Experts of a small language model.
Size: 8 layers, width 320, vocabulary 8192, 92.2M parameters.
Training: a variant of Adam for the experts, 3767 steps.
Below are experts of layer 3 (counted from 0) of a mixture-of-experts language model. Rows are named router (the router's row for the expert), down (a neuron's output weights, with its number) and show model dimensions 64-95. Each number is 500 + 50 x the weight over its row's rms, rounded and kept within 0 to 999. Numbers have three digits each.
Before each expert's rows: a language model's description of what the expert responds to. This comes from a sample of Wikipedia text that the model never trained on.

# expert 7
It responds to: Sentence-final periods and the articles a/the after verbs like made or gave, plus sentence-opening words such as His, The.
router:582539435482554409568479455491479482453479547443524483405490491477456563496551503488496529511529
down0:476417472553429457565504543527424503529594483473493458524456519498510512513462506521483510526482
down1:556531549476518441473440550460517498370550474593508529531488537460476496505496547574442439494480
down2:523401556549485499465473507458444511403424510449512544446510560514514407426569629423552615501462
down3:454618534447541449474462465539509429407449416558511551508559428474498469510474489427510484471463
down4:524544404529422514539405557477523557469541455449437593471402491485513549488606429497471497532553
down5:514569492474482465506585508520517445485472487571547507628522468481533492476463479510511518442519
down6:483505485608512451435498447602483536460511549540425492510406572542499451513469460439473513511410
down7:511510501524420496461530546531483437460516476565441485518516499545511484495548569450425505586471
down8:475418467498456484465592576457524438482409579468463410583481525478515513601470483548453446345563
down9:479477493548661497510521521422512498453498457500406444534434562577505530544530510409538451466501
down10:466487423513547468423530498493428445548511468457517481551586493553515493489504502443488501573507
down11:455484503467445508490492504464514660434517457547486451531464460519506542508475497506434478459489
down12:557504472441436516552521528484516422500534521435508560463472464518496452483533522464533536536509
down13:575462482448519462518514481446527527445588500448388602489492488533496485447484444444444400497532
down14:415462541528524495430487505494540456514419527492543490498503501453513487472540454436561488461609
down15:532470524473426528479435514557466420540522474500525366510478543612494422475614476454510497568475
down16:525458497427361599409502516533434459591524483455455545472459519538517556549439483465480446474456
down17:457478500481488437584528505467499495552535568529427448487467481484486547512558496424503494512544
down18:479498455527558408436477496550486484435496506556536462599583545512495448509512556517514466561492
down19:551530565499498479504526487515481482486459571520486536556457518519506439590463484513488477459489
down20:535537474547533536452470507567465441507476523477419564507602457524493435494469583529490474470549
down21:480546550541538556471512435611565551448447549519520543475510487516526500464470467525558491514439
down22:540417452452497508524480513456419454510476517537457456451578519551492472538509487538451435507470
down23:443506487395447495511391599513444511469511496504484485553471464463483505625461496504567553437454
down24:479520497529538518528619483517445416514518515482428405474551518581504523410528544463519478514569
down25:432488482473545494547505516472535503604462391444414467451597519519502347408531484558477521399502
down26:462461523524530497601481469491536505429506556460480578420426509474492491521509649523587498485406
down27:527566546629551498535472483553423428511543558554509480513494529429492527509571527573367532460503
down28:449625590497495514471516451543510534504435437466469597501509440538516472459569556525461551516445
down29:495448467500555453479389558508479431494456581518453540445531550400523591499508468516462465539500
down30:541489372538543456512492555524452505514449457555466509532530500443518511465645617498509432564476
down31:438533504535419517521467535503475547464479503590505481593474471517505565610484502551495454570586
down32:482519520449500439478525482493555514556458438427471460529447479439495521490539468444547601489574
down33:433514500456500511579492473459564500563376528491628540586575519515480624486548476400449427526489
down34:413455517461417517463506544525525549405607500548493467503595429536504549505520511471585468527496
down35:496572571498541565530428487633436449544517417607430541502566493534497508532466543613470432444519
down36:469500528499457474585502447449508522527474484603406503505580524488475536523469582493437411439518
down37:526417569590523485524543492486523486472570556582485581458518512568492437517504487519581534441485
down38:476511504540501489517488593450492553452500507503440529518555504543532477485583542358529501501477
down39:589459481489562449448513488515560423490600427522468619459425521515489529585517541414456605477528
down40:461525602561442503452575469541435514372544475482493476429542477497508485537482505453495489528506
down41:439576508677461478482490529527471483529458423524488490532526540475506571522502473431529475430518
down42:549423500532597510562526517537557526519514489410476493509554538398480516483448558489516529635507
down43:427548502455455495456510536530500483607553571505544565452527517448497527471467466507484511531628
down44:458531492499521466543450419496564528454485458488479497526447421502484429398537467505544515474587
down45:555490507432509531514457492452474515486488359385495513508433461526492560468485438679487540439531
down46:481477541450551469535501532483430482468470502515374420549554473498520455460484513457456469477508
down47:484536402491518523557496537445441518451516493564439469430600543505478557507470435468501547451615
down48:455490473478460505503504510519512488488530535511513441487520567501507484544520462549544508478540
down49:499558503514515471475350434562506471550516574417506434463360522539487436445539526401578538521511
down50:469502562530488399545547424495428358457540543571530391476497408473456497518575491480591437520472
down51:435494517528540520527466485571485486594462509457497434509564577434501628483503461510515559541517
down52:502482519518558492520467487443480540455435422475451493590483491488500490478530490492452465489522
down53:530457535471461459530471475476515452377522606525483579519554386488512557494586588462366549518438
down54:451588484596455411504491415476550473455454560478397472632612551530498457535445424533540513538554
down55:493487505405506530568543479510536443484516577494515583460415470475490451488546510533502387399549
down56:461551415431485508486424498537445495627536475539472416530451445499510529399492539563518513421555
down57:499531503598512434436431468553470438512512418562391427487610519457486595399412475496546464473566
down58:497519466526489531464517459531531462522499551469503461481447530482471524602514502550546455518415
down59:565457467442513538470531488476457429522492521624459545492500481502535526516494509420386463501523
down60:478430479532533493543580472562535506499555463499458427457587509504494467479492529575537469506491
down61:527521485552477432511496506526517423531470453407523576522431605405510486520490528400498475438513
down62:467629498516496518499595506463532413487503419439495502503549524524500486507527505574505475515445
down63:462515493502525490468419419446492477485576414483499353518569459493506494456535597481677477545465
down64:527460513481483539591528409543495508556532461497347492321545597591503532449415526486473433516481
down65:694491507601560395576524542479423524496534546366559497520589553445464485472601508542531528552504
down66:489433523510509573483477447552663563537544483517474558586465558446534435452549478439492537508498
down67:524493508490509476478496456515502501534571489547460486477575465557492580511550480489532457394587
down68:476435559381585471608469461580527489439433545508572607587524596489467490469431545604431503437524
down69:548501512540485487488439548483480412522454589442493529453493478475513470525566545406507422422524
down70:545512583476496498464487490494567515521495540543449461473488523486504522466460555550481465621533
down71:517555494443566485496515492507489432431552553475527523580465526520498485488510511533535467546496
down72:460542482431418495392521570435456533450523497497527436395490493439495465444541422452505483503550
down73:516460550469495563524439427533488452404451605493528478494597532413482525433504544520555547540477
down74:510484555511460507511512530524501537477534557421489521555419400457490453556562548567601415481499
down75:556474488549481502515530576421629535411555429484398545501461593503493566493499471499440494435434
down76:540509472546416524538464502416453495528572442479425572435500490525503472558437575570487398499513
down77:552614572504478450524478548554510602387504488478458570533441535465493547563544460507526406500435
down78:449545527527499497544505553545464612462570488509446489429541550468502493428485535537502485488464
down79:504505544467538475560469522475454540479446470549456595505533447539519438453489564552497503550397
down80:523488461508499542534534498492455543532624491442551510532341484436505515489459428419507487478573
down81:542508547607605419476468460508555517457504454622554515391517576540489488481478556481507590457499
down82:450467497471466504539478566443571497516431484496562485489574485474527492494455489564458490537461
down83:454556584557576524431458547509517497484484481494534426493586604562502428357498504472482553591509
down84:438525583436514536455465436540449493544592449525555494519553478479552437545463568518547487413437
down85:555425503514529488522447504521498528520493509486491444556375550492505534518509589476511564462488
down86:508506595494517512490424616582381505506508455496365431577527489526528510559497509502577522473493
down87:485488486499509618451486470457589490420502416541440463536585478493521435490490423583507519523531
down88:493536442540508513551516473488570457440466526454522450486589538503482471504540558451433466551454
down89:502474436539584494528495420493448524483486522522499433488473505547508470430542440494352513453455
down90:511494418563427529497550532487410474514582435529502471455472512547498521495501483503532413477426
down91:511513535403550574541495523603525502510463518571495503601595471470513497500408535436511398511468
down92:416506515524478494561490395427497465526433485494524565514653509464510561497508451511482506521552
down93:449533415509535549423550498457536397627423353469546444534534529516533571446440520523477591492558
down94:425523554585472485450527401510593521468392595401485596514490504537491489491530516537475461467600
down95:585503554513469415509459519546494409467542488491431517532547501529500505379571425547489403542542
down96:474475478551548454512453509545530516520443548377409428511467555483516551465487495486516538559450
down97:557474413457506506446552472428503446545408498586508514544491521557493443542499590490477463528493
down98:483550472536454521466569433560518572438561426573515460520517552531480543510504457471505491506509
down99:503537505430570439451477478465456434491451536499558506491583415489508540574434564428508486531572
down100:437470480492493457433505598552393489493529448503429579500484512481492602626479498527443515505509
down101:466462562545543543525544457433425487461499571510553469539470480397546583521465479485435497533503
down102:539434528497529443479485486527474432480380551489454457415486450485493520484480443599487462511502
down103:536476474508511468537519508508475512511491457518528509532482524465504556540538482478484568480437
down104:432460542505519445428412558488492490515534560577450526473557555396503439610491577475527509526443
down105:454476542435533419503507477485450604432402522584561533470525433455491474460531482457539460592491
down106:452415484387503584495526598504429517526459502414427468498495507453520579479476452466493502458535
down107:438476511534474540489554443432647506441437460490540558501650439421564542500424556518515524545477
down108:476579543549439526460498489504488550538444463602547499430542530491501509554467466535422394450470
down109:471555508550530477532566425529499579504529437535447486510468556473527562482523514503434478387490
down110:550416552544556536478490494453460488455456447422509510447475492545502574467542584595550503508527
down111:551556456539543464492527507524494479478587518420393605395617565488498398505475534478505497534468
down112:502426461585517507455425474493447470509443561617491587481472586547493551410519488573470570477480
down113:507422548445546519606367509632477490460383615580473465503470472527511469526543479495488467525546
down114:529511433433497534500514536601469528476450409440471407483487481535513514479520472502558507500455
down115:590516556497503529460499556482449487445490501507472555504449396505483483564526399538556446501519
down116:541507420457436492504467444498474475543475482583489556529575389465503519479491577442552537535544
down117:558520480515477484428396529473505414413463552430386504526551563455502514548486489562511506433445
down118:464514472566457540506468448467460530465622478463504481503542546513486516482488430615535557450468
down119:370511541494494479533510531553512508498437496356575444489503560456496495582505554481570587421563
down120:453539520562487464531448487461517533449519517347517402462568446429489472519508468567468609528573
down121:421526551538350521538488655479585453557470543461541523506542414447506429476454449497537502533481

# expert 21
It responds to: Prepositions right after verbs or participles in prose, such as into, in, to, by, with, for, as in going into service.
router:573545432535518436603507467439529481465453546484510513499520462467483469548470427444583504533470
down0:599464528565565429549467471621439473509561569505526447499543522516500403516478577458586506501536
down1:574531507463570469548470593525488433511459591549483473482548529462502496474459500436482484444531
down2:479473508582497461579539529552429557479569546555569462425475523491483541512548484443529585384448
down3:477456555521553546504528497594605490502554562462415526408579558464501536497556461354488584494502
down4:429572485466421580550560467550465598455538509534474499452501514499491530573513454567500537494472
down5:521580476547361502496491502472431591448587547467485539458499517534501473602497479557528455473496
down6:512519405556555524530518471525454478523429472451520428464518534514507492473469418398490462518600
down7:499547511549501504487490575556476510550504531454538444487453503482484520449549550493435506500555
down8:473532473512448450428576452501578445466425478518504464494486548448509497554410509468479497501479
down9:501546516524428506579561483545502561526567379584516464479431576535490392587508481539439460594507
down10:557586450554538502485469470516480483495578475506518445537556501527511478448427574369424541581475
down11:449495422462442533487499534530481545411560433473501462511484395554502548467522486513478564550470
down12:494571518415451396504576480419357477482530397435479512483464506561496557491570553551454566444515
down13:519486440498564493499399589512536519568512480497456471558451496562510531489538437563534477499553
down14:475482488455473510392508586565520448518494505469422450496553463467472448412505491387470480481511
down15:546461487443459487367514494543487506516524498515550517458546513490507597455584507535505461551484
down16:428533513471399561508544556508572492516573568560610513505560476448537495507485508561508483389445
down17:549554538473439430446519372517555506554464519494504553503548534490499555495594454443460459543406
down18:563500541481380499517525450498432550529581464451496538500466518568488573516536579578476467473504
down19:509503449513528549474518502412405567516478533480452579527481430413515600575504448428454467385560
down20:540545456425491490573572513571433419395551550529389505518470445468494564563530512465527365490559
down21:588546556532577450409443512494558562490469499570556561451522530490504514538435399526489489430432
down22:516532455547536545544456494578497555458412483484522515498418539515490572517543491376443575504496
down23:452546469432490583462522650514503445499597485502552518483448493443506507600480445544469471427549
down24:536562498520493457478477474497391566428515438458506472408475515450487542487539533525570501452507
down25:521469435518510520533513476537600512515473528501548557411469506462494515519496482434480524431598
down26:615496516515629504593490600544520524432489501384477509563488534502495472473528457584549449497508
down27:469530476538492487457571524508492551470523540573482574503420496507489449510475498579480447465486
down28:346465511414493554574543520472465377570515417431464550556545530454509490476509560583386566450510
down29:585493468509449539507506492466490419508479533559463540492502487470504495594525549439526483575478
down30:480447551537503574491431484568525599540485501484540552549560492408502471494562398554563543529435
down31:569507514458476458493484551512559530537618553352492531483477424519500554547542559501564494472557
down32:555516463609562449526474514494510466593462512432467431473543520553497463496464448467517542574562
down33:496560462483485506462485438502514494439458516393531435533606537455494572551568529429546493543497
down34:452532513465577436579492582483511379469513470532388453552561395533482455449483481442543485502542
down35:525510462552514536511525466512584486496489519478529505516571645522521474525466517437507460482425
down36:507468484499482543493568541514525553538483458496508496497566546484502550396432461406477573402542
down37:516459508551575545487467491475494410563529564358482440516632510430481466421439626515567472510395
down38:474430507588495495518543608508458541496560516365452498545539516497494504491472563483543568623440
down39:526499504584453486455503525467446577436523475522485506414529483483510461505506469605530534463485
down40:540513576595458463446423497576563524439550430508446530394473538490519594469576467514510531520506
down41:477556486572488452518491489462439482520553508414521570456497420539486517450535554513495518435479
down42:504572569584575444457396451534583475449434458481428493550527451492514467449360490551521516522510
down43:568536515527485451484554445478451477429394560498489554547532463509509516533440477518480477438527
down44:586551529443413470484564461480477460500575541498537531350525487513494473472495560504455436504388
down45:467407586505523506534453562461529454542443468403409521520564520418503536471484468436448484461483
down46:527452508527559492488431445526460468576501451501520541525561551501499492466461526473594501577438
down47:481564473565527458599508494507488512445449477598471455451373449532481540418552546514546482504562
down48:565562488542564515547439540543610558530510491472492424598421587541492451457506398615577496504556
down49:454504517518394561593460494538527434438483474435498527569488497466475545491462510493523495504573
down50:536468540504425457520482556416540425503528529480466468513491445536481430533391592488464496452534
down51:586487496460454484501458494508493513525532479431542511424452540501485551411481524616588424359411
down52:582513404496473505538401460456532538474486489475469532404520483516501508528523492524485497492569
down53:541474506485465537511509417509549486543516455549637438546459517575511622460510534617505504440440
down54:549533508520527463476471445477532555570494462618499511489578496471496479612489515466523596602464
down55:320427456492466505478482438510514479528473550547528477435530563485516443477484558473433427507451
down56:519454532449445518439530545472402536512557606537507494428547385464515430534496517429462543556531
down57:505499523485420420543498466595473487415483452406430516517531502420478491543476532512460488494601
down58:511430518487534506471490531463550536505509518413515450481534539489501435452544493512591679499598
down59:522502555496525530476544527498479548483437508561462506560552510472515465461538480460547528454489
down60:491446433484477467473480386509468480561552491537546538420571446469505408499576525481446524525535
down61:452448480550466491540534557554462600527542422510468413415537498437483556519419505441503571431554
down62:428552567514435574504496502578567471484517455476552529476574537447502405385502526585453509530494
down63:537493544504539522441433443495562464512509544491559532549487605377527617494514513520528495502405
down64:385483490406421510523524553494458496522498531529492540508520506530499473545467529621539437505498
down65:486570440555590458463509489567486487590482517405559582522497561456476361438450587544548567500526
down66:491387448473595603487395507518473471538618531501581482469578526477507450530515566458459520445496
down67:480488512455474489515503452484613449578478486503481609484472611562486459510533537530453446422476
down68:598515503437471559473485546521440587469535491515507468453507494494497448458472526448485546558509
down69:539379433483501450514500504487485486494520532536518486528520486573491592584457402486502498466508
down70:512544535501448594422564436507515437480450611455539505474562424472482422518437545483441530466416
down71:495597413429531470535392608507514554439615523526385451629417566529494467505463460473511476566529
down72:556589531488477496545404512461577564515543542513497585546473484497499495404481525517579487486487
down73:404539544496433547532509480505497557512420428605480571448471416516499491412519482614581464505455
down74:483418483455500552546549430505501495437479475440560576505544483454511479478488525466408516444593
down75:543520475456412516533473449479575559428515484591463468457458504447507457495496519544489443474409
down76:404507457450428491520503528505559534478468598585454583583447532443517570561565438563460379538510
down77:601440433521555477536509454499446525477420536546445591485484397505496559514547534474432434530414
down78:554455560513532493464494571523530483505522507495520535569575359463498403502450407471569455562477
down79:501478462559508538409428522493492514525482570446514372490526528474479441502522520458558566515492
down80:478498484421433481527510576453492581428581464500505546517404424533492548531468429555507427460423
down81:536477544592535592527503445532567490562435489545549465449540532483495502537545484450490468559478
down82:446487503528524479476531517522469503562548465472461456551481446593507548590496472586493455576489
down83:470512469555543579492538479506570378493568485432522481496510552411492537410490562399580599473514
down84:458617499524445508583566480509533504502488491516576528492506511467533493436548583579509480460494
down85:475495548521579539508543394523527485452518572522520590489503569444522496553502448440479599533423
down86:531393450570521447546517523572446469464496528632546595612522496420515597502528490495476546439535
down87:496554503490497486476487424509559483474565477565513402548511495542507528409501503487500440503529
down88:549540488506560468462467527485463534544444409510558518411419580538500557499545544463432467475493
down89:439457453583566519472499518476523555525448459542463503469543537411498482451508455390427534374528
down90:442474521514358586414523411492553438472466490535458514509471523521514417539571436436419519524493
down91:475427497449605521521532574543490479615540482515600414455557592523526503474438471459474557544474
down92:420544553448455510439526480477410559450535559366544522529574469460493423495484556550441517507511
down93:542441432542521468539514557481540513418499508525412532471492521554496526423489456525488447509560
down94:515479496500543479634453523464496530483471482505528545369413546478491459496535453448453444549597
down95:439523452593446461501568552535385494481521577436505452441442525566478421540477523571460486488497
down96:579529571548473446561473514502463583576548504505531525531430475524491438469498501456539530432579
down97:489459483553550387516485515472501521542482465402461550370497501471500548420554535380523493544500
down98:463496519496473454565530457493477593409597477459480525529586498521515544433588543362478596416552
down99:589542491469479535551495467502469535500486570451475500426570524487507556467482446498545527485496
down100:497493456450526400549576494459419575445430471470461540561388451498470513567507494540575559473476
down101:371495433492435543451424477392449512487455554541490418437492408479479525408431564451409523555488
down102:495469527512624440499521443526606432566432389515494468541584532538506444524431522468476460460491
down103:514472506432533451546538494471408460476573480478378506519533558520479577566447462500499517588518
down104:586531553456573448523522617494532445406513512489506410504527514443491499575494490536454475536504
down105:546452399574507576522429394518528564486460543556567515450410424515510486448427554501528416531481
down106:510506608467463556519596378527585535461518513513531545435496505539496468358539482466484452449481
down107:451506590471539522473509528579566471545526479611554459550542468440535480484406497502511563561475
down108:538583473552540558504511515495520547515428400462486479529460487553506516492580511521454436575495
down109:448509521519506544481453531543555501600501494503513440517599521547513552465431501506510514461514
down110:405494530442487592476465491554558448545481528428481513439500511447497550501513531524506524490511
down111:490538438545481511533488497479457479551382545428542617479532509545493519524503556455558583488455
down112:512459513507433510505477394486505512462522477585565516444488557441504580402531573683482495486460
down113:507515529593430394554408490517471511623549390486438482538432472501503491490493458456609510624509
down114:501426567472578468541433452450479587490462464456512472485533513499525494497548562510504537511544
down115:510526500502464435506439635525489516522614472566440542448555540500498433513521454452509565528563
down116:638466500423540425499459511497517535468516467471406582525506454486517508466533451449478535564499
down117:521534518560511479437511565475578375521442603491510515430541521428489490500472519453546516476559
down118:437538614543495491555496475574501562519456563463558506447535494491525470422424521536509428547459
down119:513451563487569478441630571530558523638459434528472442513573501529501454466516507614434522518516
down120:452458485491552459496467478456478475515434467452430484429525440607497539532508577398481400551567
down121:492525501502431507541428539498525529479444547567605412515462463540528489526504494554499483531505

# expert 10
It responds to: Relative and subordinating words (that, which, who, when) and pronouns or verbs opening clauses, also first tokens inside quotations.
router:564462436519502413611486470434399420487443608522499511550476426455436405542556437536408580489503
down0:448576487465474587456466527447512514493558430478498544507501553496507596540548438465498495450562
down1:469439601455579501533525566454471584392390472454453551509526435505505497616499510485462551483421
down2:429554453544524509494554487458603526535589499523519555527506466442492432477497455538509539494489
down3:366511452513609433595432522493459415546529507487519545428473556461490479555448486530513461553484
down4:479545523528540482503461593574483518474485478439470505501527533501492538530503493413491484564551
down5:550504523441502492473558486502447605507508524449503446427427517522493513474496538483504514437591
down6:587518475473571496480583474491525470454483611433391576560396577529487553461468478430432452391484
down7:443478470477410540581533497543508528451402484521522500564490392412515630511439547514409494429517
down8:530540516547524510458524456446464495502486509494516466504540636590506510489550537503539560516434
down9:524476405480495530512501503473485620412511395534502495404453534516522562538418518459461533501488
down10:477510395493472429504447458584523430553519396524523491441661507516520515458514507365456455511548
down11:414496538396575537461521517509517481546490463464551509551502512435522461579519395512498540501491
down12:532571621411497492491509452515506492460392489428509560596508614453496512457512458437513497442503
down13:566474480483491496459570537466527496527508477501463444522454489660506577508583582496477514544496
down14:343461447509487505463514529480501443571509477472542503408558455475485540499538544468516422460496
down15:474483487461526514480498505557552574522575501536503485515483502547515470521538432535560465484499
down16:449491546442492488442505434440526483493544494506512480546450537534518612492527513454466444466446
down17:518470451510463502513480510544446510488487578461459493517584507476507492444558517442529544450552
down18:507526524489543589535470533547559479525487503480444350442429516448509464453426560538388590523454
down19:590502422430499460514562528519478487468607453382528561469551573465487576477407516473490496496475
down20:484435525503481535459569383462522544453470490416458528467489458556495435472545477502498431510483
down21:548606529445513509450444547521476481509356501466552475524560482452508427455409447537502560501503
down22:480494474500502523532554552506554438469411531501522425449489535525492462447588574466431513472595
down23:412487511527452528580455593506442567510551475432426466450496451504512502619511587524483500475546
down24:481535539566576471513504531542494568443441422456411500555511521608547553481480545418504453561485
down25:440555426488522427482345396508483467491532593424499465529442490526493431485463477532495448470495
down26:459465466563465548587575541565451470511529398446503486417532548467501447488452612493532565461516
down27:481496500461473514474475460579433527465498472463544639474575394469494530512517519419470441528536
down28:474508557436470553536551512546350527477459501534492461452513478541523521460539427570474550536464
down29:538434450474526428540554508502468516541514415546460555468493542440518500529511556546472454417569
down30:532447460560481456469524460495541379474538539536634493516451374572487566576527436533478530369523
down31:463547504479491469539492517509325453595558399505388520513457524485509551569477513430483486453505
down32:464437420447471514541535481461553477574411544430500563532528623477488483507523548484560474422487
down33:397516522462487510553490473516460605566507522560483543596479542425510505525504507539534488536525
down34:494482519446480595527522466545476516487545436557425390470572454501484445425536462528518460539575
down35:500464545467589575532564531513562440508481550508520515456545471474504423534386488478510553531511
down36:434548541507518527515509476474512464501482568486512491490508413410480443538461439448555498486476
down37:660405535532406509452546493504588431504491570518522530509393493556487531490425659482529479578499
down38:431377502570440513482498569481422537443400555493543511369545449485514500491541416430451556473503
down39:526492559455526539516581547550461507527518602561479567469497410445506547585590449479512578451542
down40:524476527613483473510605517538445529454536563556454495445436461468514465446532458534528537443471
down41:414451535499451387423447516451524559482513468473536529429432515523482536543503571440401442420547
down42:543470469635536497521481489542557538456420487524450505482574528459493597484444529405514505503474
down43:646596516503486485533548533501478438527602531502524511447514554477500458552368566550514522536518
down44:569411450486513518520561529424561552509501426481511515477510494500516447445489441499548513551481
down45:480464480489585578493432533577448547502437463431544478531545592525508457558552469471484495521535
down46:499498488581559475574477480598425419454500467550483429562515474615509453344450561496525531478459
down47:554435469486478470519429462502452410462490500501442649524424461527484428535480521579466490551486
down48:464491455531422440512459504430592563503520526419492575479463521492479454468547537460568439453540
down49:458606557538390442533573499479459492518481501528459552604443495536482500519537415490459542429478
down50:472501463531494498457448506450496518581445461480423497448530554572493555430508512510409487468583
down51:466477558491422494529589458548387449472515523546558527527458399405489532457470497617493476467565
down52:478476435549539447447567458458467489482450463456403484482574484439479490468481422513452565482608
down53:501526567498538488529437544515442458446527467537455476461485438601511574614512558549482595437532
down54:480471494510471627526446560518515557549483477507441510412585499533493441394565539411465472554511
down55:415551532414428574530373491471459549511516422391479484582474536510508436465474553439538496459522
down56:497432467408508455431477532507435525544580482383581384492562501555511547552490433567528489533507
down57:499506504478498530433521450486518509495523513639461434512473452575497563559460470482413440488597
down58:498550481499458525508430461454469482513457518478469480485502488401476495481509518451442524546575
down59:587461573516496574449580505489502467473574433549485466620433444481490493606509440458532448505490
down60:560489460516494496550608539530442576471471531517483479416456458533499475511556581549510556539649
down61:476478437550511431521460503545617494455512537504590474459462512567500457512608428496477482438458
down62:484512483501541452373522489475431437433475438481489410515506481471536449439541552492502443413518
down63:441546503505480532483447414542614563469504504485468481488501472449513529466485513475546502514499
down64:575520484455503571469447601503477508542486414512511466566503499461527556533457556509431427490483
down65:566514502524482498521502487517505496523555535547598517489557371553476435402560483524549502501511
down66:453454535505490520564405509509430556494577462514532430497504418479525444520529585504490519499508
down67:566522457587470561445477532447536459524505533466515512505557486402512509445473476449492518486455
down68:480381511449521498520517431550524518445544553563559509505431468477492514487514505489504514538470
down69:477476506498509510412466527440551552473440521413478520436481549393525498509465522504478491499541
down70:448487556469512557464498483586575526498527486517523439539547526458526498454438485534531473534427
down71:475556533428531460467517483518439530536488556436560528540504488494508638511585499505516493455558
down72:464558515482436481525524405489474574532542491504473500496515373492488444576469546513562371477460
down73:445492553515477503535485486504475469511555518545419520523618447507499499535490519449485559542462
down74:409503436501423581484527497469435418503487531478508564543418599501508512518490434549450495477598
down75:509441471519506517478601528457611446487481489443482572560484517502501425505394438428612510505511
down76:353604489557375474449540465501504580491519384471467455571484483526512476457523509490524502421480
down77:538514462471481440582565539530444558451547379587578473500509556449500546566507494490401502502523
down78:548352439521584530522507476494463489529470458585436442449493482472479443483539468553447494531540
down79:487551568474460497476465455498414528417529497547510563518471458467527530538508561479467424459479
down80:607480464351472460526450523423464589519612445557523530537470503493507545555511529540519523415564
down81:428450484568500565536446451465533468529474447488588508495477559443500468446489439533569483484475
down82:525471586450414554555496460485558545530465484470497464528537571519488516480579462543509513628564
down83:394487456429556449471478485547543465529401506511488512481592560480504385437577484418467488558482
down84:467473592448461480432520495516491600521602401486581551547506545412509551631465521515498455437501
down85:509536502489528533506556536498426491469461559510515525518441530447514501543478483490481635498523
down86:582492499501544488502443509569478489438452530546447523563472565542518509507568477604566500492442
down87:518528542468473526502537523516600523504562511513372530595437446557477537538532452550607595458486
down88:547547492587496521405458491499504472506445480520531538394509510591497541607487475477413501455432
down89:402462427502438426559459535479450524499518407490568449593526451508493558473445417415612539529523
down90:491514573533380558483609498484511490546448536547553532469434467442501578469505454606401429491514
down91:507426453419611520469458459479394503540495467479449487581506595484527523530424530427473454532446
down92:476435523560530560536568384528491475551458532556542440499608473487510465462442570415407489496518
down93:497524476457490454444573473537448573497533407529471483487464487486527545460543526401391417508488
down94:480407535519571464439415443560518509472478465538526440432572487515476591478512616508523506432576
down95:511558434536640485413462498517541455477511578425448550497405568539464337441518461537516414596414
down96:563561485536482521533497487517545503551635377358478471468498509451472547478566532531482495538584
down97:539428506407383485454470473495478479569508440518481564471534482498512462525548567491494459476413
down98:479557525507496462484467544457525465584544578535506530443537585540510437514585532538484601499502
down99:628453503515470446548574470539495461486467479543417450524474505496504494411463599512464393538465
down100:434470481371549521462507634532469552450535475350483528471546453519466514577448499483487511435525
down101:355521473514517486548481564597501388602497566428464467570495527528501507546471498503530525571442
down102:458486462456407395493463465496445544444521506487462506524473458488483468524527537467536487437589
down103:381472552487307498573607482478543471395478496510516500452479419532493525531511488534479521457542
down104:533466478520560453497514606486449468526525563491459463508485517404488513541482581476409568624559
down105:506463492492545560458540499462516566562489529496498572438469528528496532526590469514542507556434
down106:555602499592504545417566426545511534475493467554514508494486522536510451417502494496482554426491
down107:495472538528555621437488492514496464491366512512562563469533566376544523501487543523487578463494
down108:456564418500467518489469511496570543622469474576459503489478487547480520421433498516624486496492
down109:474532512547485525535589462469572512482466495464544450560529558486511519472527411526448516472566
down110:486437517438463557456538544490566451440519381436546523506467533510522598474490527525481551614480
down111:546532465538542515534489559492456513481504594446465622529525449416473519518530533416559535429463
down112:463526508593492525391513505431599540432508536476485513459458518420494514472568397450601567515463
down113:500463515534549548434584540562526579494581516434378561411490519495513459518507480503467480541398
down114:453529523502465458466550408493481500498574461516509506501442525484539618508556498502427423471505
down115:452468485568490525547443450467462539519459493508495524582548437510509507426536421540524488451517
down116:496480464395499508586499493540648516519398533552545471490533362463512508493514512499498511473522
down117:489496529575586501457450515564413490478512496502482507474518546485490447463554533485465578525520
down118:580573474561494541513567451496481529502539529494509502494544476515515541566461521513470462520474
down119:402408491438428433532565551513536478590580447536532451494501557507502504559507497510440454430588
down120:506524567488466480501427393480518508407427460498453503514511560494510634494553487453486491509464
down121:492470469582448551460528537441486464570460466420578464609471381484496527592541421478492518473538